Experts of a small language model.
Size: width 384, vocabulary 32768.
Experts: 16 experts in each of 8 layers, 304 SwiGLU neurons an expert, 2 picks a token, a sigmoid router.
Training: a variant of Adam for the experts, 7433 steps.
Below are experts of layer 6 (counted from 0) of a mixture-of-experts language model. Rows are named router (the router's row for the expert), down (a neuron's output weights, with its number) and show model dimensions 128-255. Each number is 200 + 30 x the weight over its row's rms, rounded and kept within 0 to 999.
After each expert's rows: "raises" lists some tokens whose logits its average output raises strongly, later layers aside. This comes from a sample of Wikipedia text that the model never trained on.

# expert 1
router,160,202,215,201,174,223,189,170,262,234,218,198,176,182,185,235,303,229,217,187,185,199,172,200,244,164,223,198,173,246,191,130,212,221,211,200,239,202,186,218,187,177,187,247,217,146,224,137,240,169,195,219,192,211,213,193,239,150,144,190,193,188,269,237,236,231,174,170,185,224,184,178,224,215,230,202,137,208,260,185,232,208,202,223,184,192,246,221,181,217,186,199,230,242,187,189,206,207,132,183,142,203,197,180,182,220,172,207,185,230,218,203,181,229,210,163,166,201,145,226,210,246,189,158,173,169,180,195
down0,194,208,200,252,177,196,185,168,224,189,194,198,193,175,209,208,227,259,245,245,200,222,259,231,200,197,187,211,256,204,174,188,200,184,209,228,211,233,253,224,202,158,245,178,201,261,198,234,169,230,223,216,239,227,241,162,204,226,211,206,205,223,202,220,205,241,222,207,181,199,179,174,250,230,202,212,178,207,217,159,189,146,202,230,155,237,207,155,185,206,182,208,208,155,196,206,196,152,198,191,165,265,225,204,247,175,169,191,192,277,175,126,195,171,129,198,172,261,233,234,235,175,214,199,194,179,176,235
down1,198,215,211,214,187,217,229,194,243,222,200,259,234,146,207,216,194,177,222,160,179,172,106,199,246,240,222,240,229,179,163,193,187,238,243,181,195,185,191,242,215,268,187,250,186,282,188,209,285,233,174,194,192,193,200,228,239,201,159,203,189,195,233,128,193,209,202,198,171,237,174,222,215,195,217,175,148,195,221,253,215,155,219,202,166,234,234,175,223,181,210,198,253,178,220,252,221,159,211,237,229,199,191,198,217,216,249,168,189,176,221,196,223,226,176,217,238,166,188,212,259,193,185,156,207,225,188,178
down2,221,190,151,208,227,185,141,193,186,216,192,220,212,277,200,215,185,199,197,282,247,212,251,198,187,156,169,165,201,203,196,179,158,192,254,220,190,178,229,210,282,203,141,200,191,165,160,181,254,187,177,179,224,183,166,172,175,216,226,182,217,210,201,199,148,196,171,269,235,208,236,235,212,191,203,224,230,195,199,236,193,204,136,138,187,215,158,307,184,229,192,231,208,165,206,172,205,168,192,215,240,218,212,181,178,190,204,190,220,230,212,165,219,151,231,226,174,210,241,184,235,167,171,180,193,214,203,232
down3,207,160,173,173,209,195,231,187,215,193,176,205,212,190,192,206,165,182,170,245,168,219,247,226,152,204,206,149,219,230,168,211,194,204,205,185,226,207,194,176,167,183,170,237,209,221,199,159,156,246,226,171,179,210,219,200,189,156,269,211,237,181,215,205,232,255,196,205,218,197,228,230,226,204,243,204,201,270,194,190,213,182,182,210,230,200,201,187,232,221,137,228,247,231,218,244,148,191,221,214,197,197,175,209,187,183,195,280,269,225,201,167,258,194,230,146,158,167,118,141,264,209,193,196,230,195,234,221
down4,138,192,204,202,215,203,177,216,216,211,242,198,255,247,205,236,245,189,246,180,255,188,140,191,226,189,218,190,193,170,219,237,245,152,267,198,200,204,190,228,181,214,133,175,235,235,304,188,169,192,174,218,202,202,173,175,255,194,235,209,136,148,175,196,229,189,186,159,211,250,204,199,256,177,189,174,182,220,212,178,173,164,172,216,203,240,207,200,215,222,204,233,173,177,266,178,221,182,174,174,218,222,235,212,215,192,156,154,227,210,236,146,217,216,139,213,181,236,223,169,172,232,190,177,169,224,171,204
raises: ",", " (", "\n", " in", ";", " and"

# expert 12
router,166,185,229,176,186,210,195,173,239,226,195,229,167,178,195,218,275,201,162,210,168,201,230,204,205,166,209,204,162,133,170,196,177,224,175,194,183,120,148,218,145,140,167,211,223,149,179,198,205,145,209,284,147,238,221,218,172,172,225,155,217,181,227,199,201,172,199,211,179,232,184,203,206,191,204,165,196,223,241,133,190,201,198,151,209,205,201,220,243,251,234,198,180,252,190,177,190,185,120,210,119,207,159,187,172,228,172,157,218,188,215,200,190,166,182,210,188,270,174,202,191,215,241,228,175,182,178,201
down0,197,185,207,210,215,189,251,182,214,241,163,198,207,164,149,189,202,250,175,182,186,202,258,215,181,198,185,166,191,158,192,243,240,210,182,212,231,220,215,240,260,203,246,199,234,196,167,135,159,195,169,229,170,230,142,153,167,234,206,178,149,187,224,191,192,181,146,210,177,201,197,185,290,212,226,183,172,182,196,183,162,190,132,216,221,179,238,230,217,208,159,201,201,197,192,177,166,242,211,152,219,160,222,234,173,178,151,196,211,193,173,205,178,181,232,187,187,248,165,172,203,175,233,204,211,250,135,227
down1,183,171,206,142,237,151,231,163,232,203,162,263,194,205,147,139,215,225,215,202,228,165,190,96,244,243,208,190,220,161,196,248,230,200,147,206,151,198,156,200,200,179,176,175,199,193,227,203,206,198,217,239,176,179,189,184,190,264,198,207,176,202,208,257,164,181,233,245,196,228,253,190,218,152,241,190,182,153,206,188,191,195,179,176,213,153,187,211,229,168,159,205,160,223,212,273,195,183,131,170,214,149,224,185,214,159,157,209,159,180,149,246,183,178,221,205,162,166,166,200,220,210,248,250,213,222,176,221
down2,204,139,238,120,167,221,192,174,183,217,194,173,228,146,157,226,227,156,186,213,204,202,175,153,197,175,212,204,192,175,192,247,196,203,210,187,153,217,167,174,253,189,197,212,208,181,260,189,255,200,172,126,182,201,238,196,200,214,214,248,164,202,184,199,265,136,220,195,165,139,172,202,183,208,180,191,157,238,158,187,201,228,145,151,209,207,175,197,173,236,176,238,196,155,212,171,219,250,186,232,171,190,224,222,205,215,187,222,166,231,180,240,204,159,212,212,223,179,167,165,160,195,186,221,205,253,209,165
down3,216,260,153,220,222,216,193,194,232,155,212,195,201,170,232,247,215,223,203,188,170,227,207,189,226,237,256,202,258,246,220,153,159,195,180,149,200,194,198,224,221,201,165,218,173,174,195,178,222,261,212,188,217,181,179,211,200,245,183,166,190,142,185,167,223,194,144,185,188,177,172,209,228,262,222,188,241,160,191,183,190,169,195,230,237,247,206,139,231,258,217,189,183,211,205,191,151,209,201,209,229,208,184,209,187,174,202,201,207,190,220,172,207,218,217,224,206,230,217,203,176,201,259,194,181,169,162,213
down4,181,225,208,253,249,222,186,210,211,146,240,177,159,184,211,137,235,240,234,194,213,219,201,208,179,181,190,196,230,236,204,182,226,149,201,200,210,170,205,154,207,236,225,199,208,248,142,201,216,154,210,187,209,215,209,170,268,270,195,171,213,162,200,154,200,198,148,224,241,209,186,224,213,222,200,210,224,218,242,194,262,182,174,153,167,238,194,157,212,131,180,255,216,219,249,169,208,197,246,200,196,186,184,221,239,179,174,152,171,159,222,234,254,212,191,248,190,192,186,225,198,201,191,239,167,231,199,257
raises: "-", " to", "6", "8", "2", "1"

# expert 11
router,190,233,224,172,146,228,240,177,236,255,164,188,197,210,165,213,230,234,165,184,123,182,203,229,186,155,203,197,201,170,167,139,182,211,199,180,197,175,242,256,204,190,190,184,171,206,178,104,212,191,246,243,166,231,239,231,198,169,165,197,175,177,232,202,195,197,130,186,211,235,190,188,214,208,241,174,148,189,201,155,257,208,171,238,180,160,217,227,234,192,151,232,231,224,207,173,220,220,175,171,224,221,176,188,216,220,180,181,166,192,230,206,184,200,185,197,239,231,191,133,171,245,259,236,148,188,200,209
down0,226,186,188,192,242,228,166,218,207,231,170,142,209,162,229,157,223,239,211,185,230,197,185,198,213,191,204,175,167,241,188,143,234,210,197,179,201,178,233,234,187,252,219,230,225,192,169,199,200,201,230,237,193,198,233,186,202,196,201,214,194,152,198,269,130,152,214,231,205,196,174,204,177,241,215,184,184,205,191,240,236,200,135,217,221,206,171,227,200,212,227,168,223,203,169,252,246,181,279,233,209,141,251,202,197,186,168,225,214,177,227,230,173,277,165,189,209,154,223,184,228,215,231,167,197,179,216,190
down1,208,195,202,198,169,195,221,180,206,177,202,197,180,187,204,167,172,169,227,210,152,216,225,116,228,225,209,222,166,211,178,227,161,164,175,169,208,237,233,197,227,152,219,229,212,205,206,181,241,220,227,145,248,230,182,182,230,157,215,227,222,221,174,200,165,190,209,221,185,265,163,190,175,215,210,207,239,238,229,187,153,203,135,193,194,190,221,199,181,152,202,200,236,192,216,189,221,184,275,253,209,238,150,195,236,182,232,238,201,261,167,264,180,193,228,255,230,203,217,242,214,193,206,231,151,184,222,178
down2,241,186,240,212,202,223,175,252,249,221,240,209,172,241,155,163,207,196,190,247,208,215,196,221,167,190,191,206,221,258,205,180,237,175,176,227,171,236,217,183,189,202,229,250,231,230,247,202,156,175,209,214,211,213,169,188,247,184,184,247,235,200,169,219,179,179,194,234,155,192,163,196,155,210,177,151,196,203,240,200,202,230,190,188,208,180,242,197,177,136,224,195,204,162,191,197,160,184,280,211,191,188,210,223,195,175,193,188,198,267,190,179,209,195,270,206,197,163,219,220,199,226,187,202,204,165,224,180
down3,209,241,220,184,171,203,221,203,176,218,156,182,179,166,183,162,216,222,177,188,183,236,179,142,230,236,197,184,178,184,207,225,254,182,255,209,207,174,189,185,184,214,222,221,199,204,189,162,186,201,254,176,213,118,199,200,193,180,201,179,195,223,210,160,178,256,190,210,217,279,187,306,177,188,199,206,198,191,245,190,246,231,215,224,211,210,160,181,246,159,217,196,181,249,223,244,254,208,164,197,231,140,169,211,171,219,141,160,241,218,234,190,195,142,145,150,205,206,226,183,188,206,206,230,221,281,204,140
down4,222,198,211,194,165,175,204,254,137,189,226,191,220,168,192,203,169,183,183,196,192,237,149,199,218,155,206,185,175,232,185,187,190,204,236,194,175,165,156,247,203,207,228,196,234,228,233,192,229,222,199,240,250,188,221,202,215,190,193,175,211,160,172,239,193,186,206,178,149,221,261,147,129,220,171,169,204,169,198,221,242,222,220,221,230,177,123,191,218,124,154,210,251,208,225,170,173,180,203,215,176,195,224,170,180,176,224,243,201,208,153,190,161,229,204,201,206,158,151,199,245,221,209,197,231,202,143,261
raises: " a", " the", " an"

# expert 6
router,177,227,255,201,218,222,192,181,229,210,221,261,227,213,187,217,271,237,179,207,180,172,181,190,251,148,217,170,174,204,142,150,203,204,228,162,211,182,165,175,186,211,197,228,203,156,174,159,156,166,211,193,232,217,228,189,233,139,197,182,205,214,224,203,211,243,187,208,208,198,151,202,231,201,178,234,231,259,230,183,234,198,199,217,166,161,236,179,193,244,175,202,217,265,211,201,188,170,116,198,181,214,209,149,145,277,201,213,187,212,216,203,192,195,160,176,176,263,144,179,217,196,210,159,188,172,201,217
down0,214,226,217,270,188,155,235,151,218,200,148,179,186,248,188,261,218,148,192,235,186,192,191,193,190,207,220,219,227,195,198,190,187,142,149,183,237,241,190,169,176,226,185,226,169,177,184,163,205,226,192,179,196,196,210,227,203,179,217,178,213,146,211,133,187,197,214,176,213,243,272,256,179,159,218,159,177,200,178,214,185,205,142,200,165,227,164,204,220,214,262,202,163,192,221,231,208,211,175,184,181,205,199,163,229,154,237,198,158,258,187,195,235,210,154,238,172,224,181,191,199,226,149,173,170,217,211,210
down1,234,194,218,226,168,241,217,181,260,148,194,208,229,204,209,207,237,150,217,172,207,206,172,247,242,167,195,223,149,192,190,230,246,184,212,226,165,190,193,190,213,213,202,116,175,151,163,198,218,159,176,175,197,261,217,200,173,180,158,253,172,163,205,220,221,265,214,147,233,215,215,197,174,142,165,240,171,217,142,212,193,170,171,239,183,208,175,183,240,239,262,147,211,184,216,181,235,160,153,167,197,188,144,154,217,149,181,161,202,196,174,199,226,204,187,178,228,258,193,223,178,183,205,214,181,150,211,159
down2,178,220,175,225,190,230,205,196,195,216,202,209,239,235,168,175,202,143,237,219,191,242,163,198,153,210,186,231,234,191,201,217,223,218,167,165,156,142,159,238,142,221,236,114,238,210,194,174,216,238,191,182,207,191,213,214,234,192,145,209,247,191,123,229,199,215,202,177,191,230,261,209,231,205,200,159,191,178,186,190,164,261,171,239,201,186,191,197,216,178,224,170,181,186,188,200,167,149,175,238,177,182,246,210,248,189,205,146,210,196,162,263,225,160,169,192,193,191,204,203,212,187,221,232,141,172,167,167
down3,168,150,201,154,192,170,141,237,229,183,214,253,171,195,196,160,183,159,215,171,209,146,164,179,222,173,233,202,203,196,160,178,250,233,195,221,248,226,199,192,142,156,191,179,174,213,162,175,222,261,195,165,214,244,239,212,195,189,142,192,220,211,255,216,219,200,212,216,208,176,183,245,207,208,229,172,199,188,223,215,213,137,166,162,206,231,288,219,208,161,234,220,185,202,194,185,209,166,179,193,222,245,186,215,196,258,217,157,170,185,207,181,229,175,204,201,211,165,154,210,131,170,176,188,203,207,132,174
down4,155,163,191,248,219,198,204,211,203,208,215,189,251,226,231,205,176,230,157,195,241,205,205,159,195,243,191,203,205,184,175,194,182,187,197,218,199,152,183,208,167,236,179,195,228,260,190,190,216,214,167,214,259,163,214,184,242,232,207,213,233,246,175,206,202,221,246,228,156,213,210,209,191,169,192,230,240,204,160,210,174,264,282,222,220,230,208,229,175,194,215,203,251,201,197,234,188,190,208,198,187,210,249,167,239,168,192,169,162,189,205,192,195,189,212,182,236,229,223,168,203,219,212,227,157,254,201,179
raises: " and", ",", " in", " on", " to", "."

# expert 14
router,235,207,210,149,216,223,188,175,243,248,171,208,213,153,210,194,246,247,177,184,144,242,209,220,215,155,264,217,218,184,178,182,185,198,158,129,170,205,156,203,219,175,143,220,174,184,188,179,207,216,255,238,184,209,235,235,181,169,193,228,206,256,241,218,186,232,190,207,210,205,216,195,212,201,243,204,208,229,258,144,207,199,171,209,184,201,214,218,172,228,226,225,221,170,201,214,205,172,156,173,119,224,222,169,178,231,147,174,194,207,209,155,178,171,207,185,170,293,156,223,199,244,202,214,198,175,201,211
down0,198,197,186,256,193,239,203,181,212,176,186,169,205,244,174,171,201,207,192,201,206,249,195,193,222,199,179,236,235,169,128,200,177,160,193,216,273,213,221,162,232,235,206,212,201,236,190,180,182,250,218,124,171,211,171,210,216,173,238,232,236,201,186,210,190,235,197,182,202,170,155,206,204,196,113,168,153,224,201,142,197,232,139,198,166,158,170,214,225,200,166,234,230,196,237,183,148,193,217,161,182,211,229,256,201,126,128,192,214,178,184,224,124,186,186,199,187,184,236,167,221,149,159,179,141,259,199,185
down1,181,233,263,229,259,153,184,228,210,192,140,183,196,122,162,227,222,145,225,195,191,168,208,205,204,152,171,209,236,179,208,160,162,235,198,201,178,149,235,189,215,186,202,182,237,228,165,209,172,183,159,210,198,177,249,208,217,209,179,232,243,209,222,153,133,224,209,223,188,160,250,190,161,157,245,164,165,185,176,213,213,200,186,227,228,194,205,194,105,197,167,230,155,224,192,192,210,218,232,178,184,175,215,206,239,192,175,243,203,188,167,159,188,151,225,187,206,196,185,230,161,193,256,210,200,184,156,218
down2,237,187,211,200,171,161,282,224,177,169,243,282,181,231,236,203,159,218,190,175,188,174,198,196,199,238,221,214,188,188,220,145,136,231,188,172,201,211,232,205,234,261,185,169,221,178,216,181,209,178,224,243,248,217,137,223,189,190,152,243,192,203,212,167,179,209,208,233,151,251,169,141,217,173,144,209,209,167,159,153,238,198,192,143,204,189,202,231,216,195,202,234,202,162,252,214,168,182,214,151,194,178,244,219,215,197,172,194,244,224,190,183,161,200,229,210,175,195,199,194,129,152,180,213,164,223,185,193
down3,184,229,182,233,185,242,218,208,181,185,185,187,175,235,184,233,173,241,188,154,224,191,218,256,217,176,200,162,231,237,169,216,235,181,167,160,200,181,242,231,213,186,202,180,210,238,193,211,212,186,173,207,199,184,220,198,173,189,148,188,126,218,165,153,165,172,205,163,183,181,192,217,133,170,251,224,220,246,267,186,218,216,193,250,152,242,172,223,207,164,158,201,207,192,229,215,198,196,202,196,181,205,223,141,154,222,151,219,199,190,195,162,185,240,217,197,203,224,216,212,194,179,173,182,194,222,155,200
down4,208,162,185,158,174,207,178,187,207,162,168,234,221,238,200,194,215,241,179,272,185,225,176,244,213,167,120,193,222,210,161,193,155,162,245,246,230,208,176,256,208,182,200,227,212,218,213,172,191,207,164,201,216,183,160,209,163,228,195,181,208,193,224,247,260,189,154,146,135,216,287,198,174,180,186,210,222,169,199,210,175,207,248,213,174,217,182,154,224,165,188,141,194,202,243,259,155,217,238,197,186,156,230,223,263,182,199,196,155,178,181,214,212,186,253,216,222,152,275,227,220,224,211,231,148,211,227,170
raises: ",", "-", " and", "."

# expert 3
router,184,219,202,182,185,219,206,214,208,210,190,192,197,218,184,177,218,214,173,198,159,178,211,195,236,196,240,216,216,214,168,174,172,204,191,204,172,213,170,211,231,216,214,191,182,146,176,149,184,142,212,255,182,236,213,255,275,178,173,232,213,180,220,220,224,224,191,165,215,184,168,190,210,180,226,238,192,180,245,169,189,214,176,227,215,201,275,184,243,258,214,210,271,166,185,186,200,170,108,230,236,189,221,196,190,228,168,269,177,190,206,205,171,190,192,187,199,234,170,195,195,202,227,208,177,165,190,183
down0,234,217,222,160,151,233,162,202,200,215,199,147,180,208,216,199,201,176,191,222,198,236,192,167,234,250,195,213,165,200,233,159,182,265,174,220,187,214,218,209,211,190,183,170,188,193,223,124,185,206,201,210,181,213,283,225,249,211,198,194,169,252,182,178,176,173,234,173,172,176,203,189,270,215,213,188,207,219,196,191,195,236,183,203,169,226,195,267,198,168,146,201,230,216,197,187,196,240,218,145,156,229,212,190,165,201,201,230,189,200,202,235,214,158,162,258,211,197,249,210,266,214,206,182,178,204,234,224
down1,238,239,188,207,193,198,199,199,196,242,196,177,181,189,203,209,222,177,198,175,177,236,209,159,226,187,169,260,173,194,185,231,199,195,189,155,187,234,182,154,237,203,207,219,204,197,229,221,160,212,175,231,232,207,146,218,215,168,179,207,208,224,200,282,224,240,182,212,214,187,187,190,161,193,212,197,218,208,209,198,207,190,206,186,199,254,192,179,196,222,174,161,182,192,185,226,228,161,159,203,185,219,167,304,198,180,226,155,157,203,200,244,179,225,186,212,220,182,181,202,219,200,220,226,213,128,152,217
down2,174,202,186,208,204,198,226,175,235,189,182,221,209,253,204,227,217,193,193,187,200,135,193,139,198,123,180,210,226,165,185,164,226,210,178,189,222,189,222,215,287,152,197,229,173,208,171,228,232,170,158,218,139,230,215,176,243,245,196,247,212,226,185,230,123,221,173,168,180,181,251,170,236,158,151,175,191,220,219,244,219,142,236,185,157,198,237,174,193,222,175,236,132,183,205,156,171,251,234,214,198,169,168,197,205,250,221,162,282,202,190,165,209,174,200,189,187,126,157,163,204,136,170,185,217,158,223,218
down3,176,214,243,230,203,197,234,191,207,167,205,171,238,170,193,202,173,209,204,247,211,213,224,188,180,231,146,247,174,158,178,188,199,227,224,235,205,203,200,185,191,240,160,190,238,243,203,237,166,223,237,214,216,215,211,215,164,230,231,185,209,218,203,193,200,254,233,240,190,230,196,217,162,212,216,195,194,205,178,243,247,216,239,184,205,170,242,148,240,156,238,209,222,199,191,177,204,186,212,191,209,251,230,171,249,184,236,228,186,189,201,279,158,266,156,213,166,224,202,245,194,245,169,226,203,249,177,237
down4,144,220,145,174,264,194,244,214,209,196,198,232,198,189,178,159,176,283,247,175,144,125,214,158,193,219,189,142,200,212,219,212,187,194,234,164,219,183,176,162,257,185,216,207,167,175,188,204,217,181,212,243,155,193,157,183,255,201,207,183,197,226,164,169,197,236,203,182,200,165,216,183,220,148,155,227,173,215,281,210,172,190,202,191,211,191,210,224,204,266,158,267,223,141,171,217,176,203,208,190,262,151,264,193,200,178,243,247,193,240,212,216,254,229,198,248,220,147,174,199,217,199,213,207,216,232,262,225
raises: "1", "2", "s", "5"

# expert 0
router,194,202,229,208,189,196,193,192,255,217,192,204,252,241,176,240,244,247,185,176,184,211,228,199,215,164,212,207,229,216,202,169,208,207,136,192,199,194,164,193,192,219,219,226,198,156,210,172,170,148,215,229,200,207,263,221,231,126,161,190,182,183,227,204,196,210,174,192,180,206,206,202,210,170,206,205,198,179,221,179,224,174,152,195,188,172,231,202,264,230,210,204,193,280,225,175,201,183,185,214,136,189,196,205,204,218,145,195,255,175,226,209,164,195,200,165,225,262,164,208,177,195,197,250,202,170,173,228
down0,137,208,132,171,143,233,188,198,205,203,164,208,232,240,163,162,219,157,197,240,190,184,170,200,219,206,221,172,244,228,143,182,195,182,237,246,226,201,228,184,161,188,180,204,203,239,177,193,183,201,218,199,164,195,206,183,221,213,205,226,238,163,151,217,225,245,198,232,156,161,252,210,196,169,218,245,262,185,183,183,163,173,187,175,160,203,181,202,222,230,155,242,220,188,176,172,195,193,211,186,255,169,186,208,153,193,123,236,127,155,203,172,151,221,149,174,215,206,185,198,214,218,198,131,232,178,164,224
down1,213,214,253,161,213,181,176,207,169,203,170,218,197,220,226,204,206,206,150,227,186,224,247,132,175,232,204,164,192,153,261,266,184,237,172,179,194,184,176,183,160,224,193,241,166,185,183,247,216,183,225,231,169,189,214,235,223,260,197,270,239,244,235,257,184,157,178,200,231,139,166,192,213,171,192,171,262,214,209,210,218,258,171,154,216,265,211,188,136,175,222,236,210,206,174,209,156,217,189,224,193,202,195,131,161,214,289,230,180,213,205,237,215,189,230,162,172,187,155,217,187,224,183,196,159,167,229,200
down2,163,224,194,184,169,208,229,195,222,212,155,241,247,205,184,203,215,250,221,187,145,191,137,217,197,226,221,185,188,177,207,234,210,222,258,207,195,267,164,212,200,208,183,173,211,222,228,150,247,224,220,150,191,189,186,204,233,225,164,192,200,203,214,224,201,150,138,200,192,161,230,208,192,178,238,176,176,234,203,198,221,199,225,157,200,169,159,173,217,210,239,233,237,179,172,220,175,223,183,210,220,182,215,170,172,168,185,194,240,229,185,221,232,158,158,204,172,173,139,206,200,187,260,163,236,161,228,160
down3,187,206,228,168,247,191,200,289,220,228,182,199,199,229,169,174,219,176,223,184,223,186,226,227,232,225,207,212,220,197,157,205,194,205,219,231,211,193,179,222,137,155,191,200,184,206,172,170,216,200,210,183,191,170,178,197,220,181,184,256,244,106,231,179,213,237,231,181,220,205,235,220,207,185,210,193,260,216,206,219,177,177,181,241,209,178,167,232,206,160,166,187,133,206,268,181,193,200,208,261,215,206,219,171,170,237,194,238,168,199,205,226,180,159,155,230,193,234,217,216,218,255,257,234,195,198,175,258
down4,162,194,195,180,225,218,193,222,226,243,182,211,156,157,202,204,192,208,181,221,209,264,243,195,213,208,239,137,214,231,230,158,186,190,138,201,207,216,255,230,203,212,208,211,246,151,224,159,194,153,259,180,197,206,145,201,218,205,203,210,240,229,177,184,205,244,217,275,231,134,194,212,266,160,180,175,228,205,186,190,209,239,208,169,246,190,222,202,185,248,208,205,181,196,182,213,211,203,174,195,222,229,178,204,195,208,228,205,96,185,161,134,142,221,178,184,210,265,207,192,174,209,208,186,224,170,181,213
raises: "-", " and", "\n", " |", "|"

# expert 2
router,204,182,240,221,166,258,184,176,227,228,201,214,216,215,195,243,219,262,170,189,132,180,249,209,201,167,238,167,215,183,176,236,200,222,170,180,213,196,173,253,255,219,209,194,196,160,191,179,227,158,231,275,167,202,219,215,214,172,194,134,233,180,218,205,204,205,171,188,225,200,188,171,246,167,217,201,175,219,231,142,171,199,170,244,166,188,227,212,238,204,203,258,228,237,234,174,199,202,144,187,182,169,184,179,149,226,222,192,190,205,216,204,204,240,206,185,212,177,205,218,214,229,280,218,147,180,167,193
down0,249,190,208,254,195,195,257,180,243,197,186,249,134,215,187,179,96,204,249,161,222,175,210,181,151,215,197,212,214,237,166,295,221,210,227,181,193,208,142,198,149,171,224,184,214,245,228,166,173,204,145,226,193,194,202,206,236,180,220,249,192,201,211,213,155,244,201,176,241,224,252,188,218,184,234,182,198,216,239,196,192,212,180,163,162,217,199,202,197,218,201,241,187,260,234,162,181,183,182,238,161,170,160,179,196,214,199,217,237,191,190,228,204,187,206,200,183,87,228,171,191,191,179,210,227,219,209,191
down1,243,187,238,162,197,223,229,160,236,221,228,191,243,246,232,178,159,175,194,206,246,167,187,202,218,197,252,211,230,141,220,211,176,242,170,241,179,201,183,193,207,214,185,207,209,138,235,190,181,167,181,209,188,225,219,236,220,223,177,195,190,258,227,156,205,185,188,199,234,213,218,255,182,198,176,113,121,175,194,148,183,221,259,209,146,212,214,195,177,213,217,224,192,269,183,222,218,214,169,276,232,223,196,194,199,197,191,233,158,137,199,229,211,187,222,169,214,197,243,225,184,203,234,191,244,186,216,299
down2,211,191,141,195,200,221,221,166,175,224,229,178,140,198,176,224,186,171,198,182,196,217,254,204,208,196,203,232,243,194,199,239,183,207,152,161,220,226,206,211,223,204,235,198,174,175,245,137,219,177,262,169,179,200,167,233,206,207,229,208,233,197,169,201,198,201,198,288,241,173,248,218,225,153,206,215,171,229,225,211,192,242,206,220,232,201,166,165,177,234,212,230,175,187,252,219,85,202,135,151,265,194,275,222,230,181,179,148,188,204,251,200,183,180,221,202,224,214,193,211,179,214,231,250,215,185,153,205
down3,176,229,215,200,122,213,206,194,223,214,204,263,278,187,186,261,195,194,224,243,229,153,202,181,179,203,211,192,181,201,194,179,234,148,181,174,186,226,259,204,162,173,206,190,124,166,187,226,208,172,199,208,177,200,203,191,191,155,247,232,158,238,264,243,208,251,196,159,131,175,204,181,182,214,209,187,184,227,171,204,233,193,249,175,166,213,196,204,187,184,160,221,176,173,161,227,181,187,214,212,197,204,241,211,128,200,221,213,200,194,206,157,235,199,248,194,218,209,227,224,167,208,170,185,220,201,194,211
down4,221,132,239,200,224,227,246,224,217,230,263,162,241,204,186,206,250,182,187,237,179,191,171,195,164,212,246,222,163,262,177,216,173,233,190,170,221,204,211,231,208,193,233,198,242,189,207,167,158,211,201,213,187,170,191,206,179,216,182,223,192,208,142,217,189,214,112,181,240,188,238,140,154,198,203,185,212,214,201,232,199,256,168,221,221,191,225,166,214,197,267,217,239,144,185,174,211,178,176,150,240,229,215,173,208,189,217,236,193,193,247,224,245,183,198,229,206,207,231,152,218,183,182,206,183,211,202,183
raises: "\n", "|", "-", "In", "The", "\""

# expert 10
router,210,247,235,238,173,177,225,195,230,236,192,198,196,220,213,207,189,270,193,209,196,203,215,178,183,183,255,227,170,182,187,186,149,195,169,210,186,168,163,238,169,209,182,240,191,89,194,194,212,151,237,210,182,177,214,198,242,245,180,245,220,258,194,178,174,171,197,188,176,232,166,174,212,190,183,204,210,259,253,130,224,211,205,201,233,154,223,191,217,252,185,198,201,228,187,239,195,197,215,206,188,198,194,217,205,223,172,174,234,232,256,185,144,158,200,183,150,260,152,212,191,202,261,229,147,187,248,211
down0,231,204,215,246,173,189,230,236,202,248,213,206,204,164,165,210,249,199,193,237,209,274,218,219,221,186,218,203,159,178,227,172,186,209,236,228,238,266,182,160,226,156,221,202,192,218,153,223,217,203,206,204,228,181,181,151,213,153,225,167,215,201,158,215,247,217,216,212,165,227,169,230,158,189,191,184,201,243,112,208,189,228,134,204,159,199,152,203,213,254,195,223,179,196,188,274,183,237,131,167,219,153,120,184,188,199,257,210,211,213,207,220,183,181,192,230,211,205,180,208,164,184,247,215,240,189,193,165
down1,202,207,172,237,225,224,170,166,199,175,200,181,193,126,208,179,172,198,173,211,151,165,240,238,186,226,248,124,202,227,225,163,173,155,159,177,221,199,228,224,211,241,185,210,173,167,234,229,198,183,194,204,222,192,255,255,200,173,217,248,208,192,216,165,203,234,196,215,192,204,149,200,195,187,155,210,197,255,205,220,182,239,137,140,209,190,164,189,265,198,189,136,225,186,172,249,244,202,215,182,257,270,178,180,197,245,266,173,177,239,221,217,176,226,158,199,242,158,192,176,186,240,218,229,262,138,241,198
down2,239,217,180,192,198,228,230,273,225,199,206,222,195,243,174,235,207,161,225,230,197,177,180,198,157,209,195,207,178,215,150,196,230,178,243,250,224,181,217,255,233,196,225,210,226,201,149,220,210,179,186,212,200,179,204,229,210,206,160,180,184,190,194,204,185,185,169,275,223,187,178,199,183,230,221,191,193,180,212,232,233,228,175,239,192,232,161,172,227,184,247,165,208,244,213,153,209,217,213,199,213,223,221,214,219,147,189,210,177,101,138,221,190,202,183,211,199,155,220,194,184,215,170,202,203,190,208,166
down3,199,115,209,195,167,220,237,239,192,171,266,223,145,179,234,208,221,181,219,192,219,231,218,160,163,197,222,212,177,161,231,194,180,177,218,204,246,200,211,136,237,201,195,191,236,172,159,246,260,144,214,195,214,215,228,217,182,267,187,212,193,144,226,156,251,185,239,196,268,195,203,180,173,234,193,218,204,227,224,261,182,188,232,163,162,173,189,252,181,194,206,218,229,190,145,267,230,185,184,244,229,228,210,206,215,240,248,189,182,198,182,175,221,204,211,212,205,177,202,217,132,227,162,237,211,139,246,194
down4,181,198,185,157,167,178,176,224,195,210,148,212,204,192,163,166,215,194,241,238,207,255,220,179,206,223,225,174,208,198,237,198,261,227,173,184,196,194,246,180,171,212,136,246,157,259,206,213,249,168,194,189,179,169,186,219,214,225,180,246,177,276,176,212,227,240,162,170,204,221,213,248,223,188,172,191,200,198,209,189,149,182,208,145,231,211,204,308,142,160,201,240,168,192,176,156,226,196,239,189,180,287,162,165,171,248,213,146,225,186,226,221,196,215,202,169,167,204,178,157,222,207,153,193,179,208,211,223
raises: " and", " in", ",", " that", " to"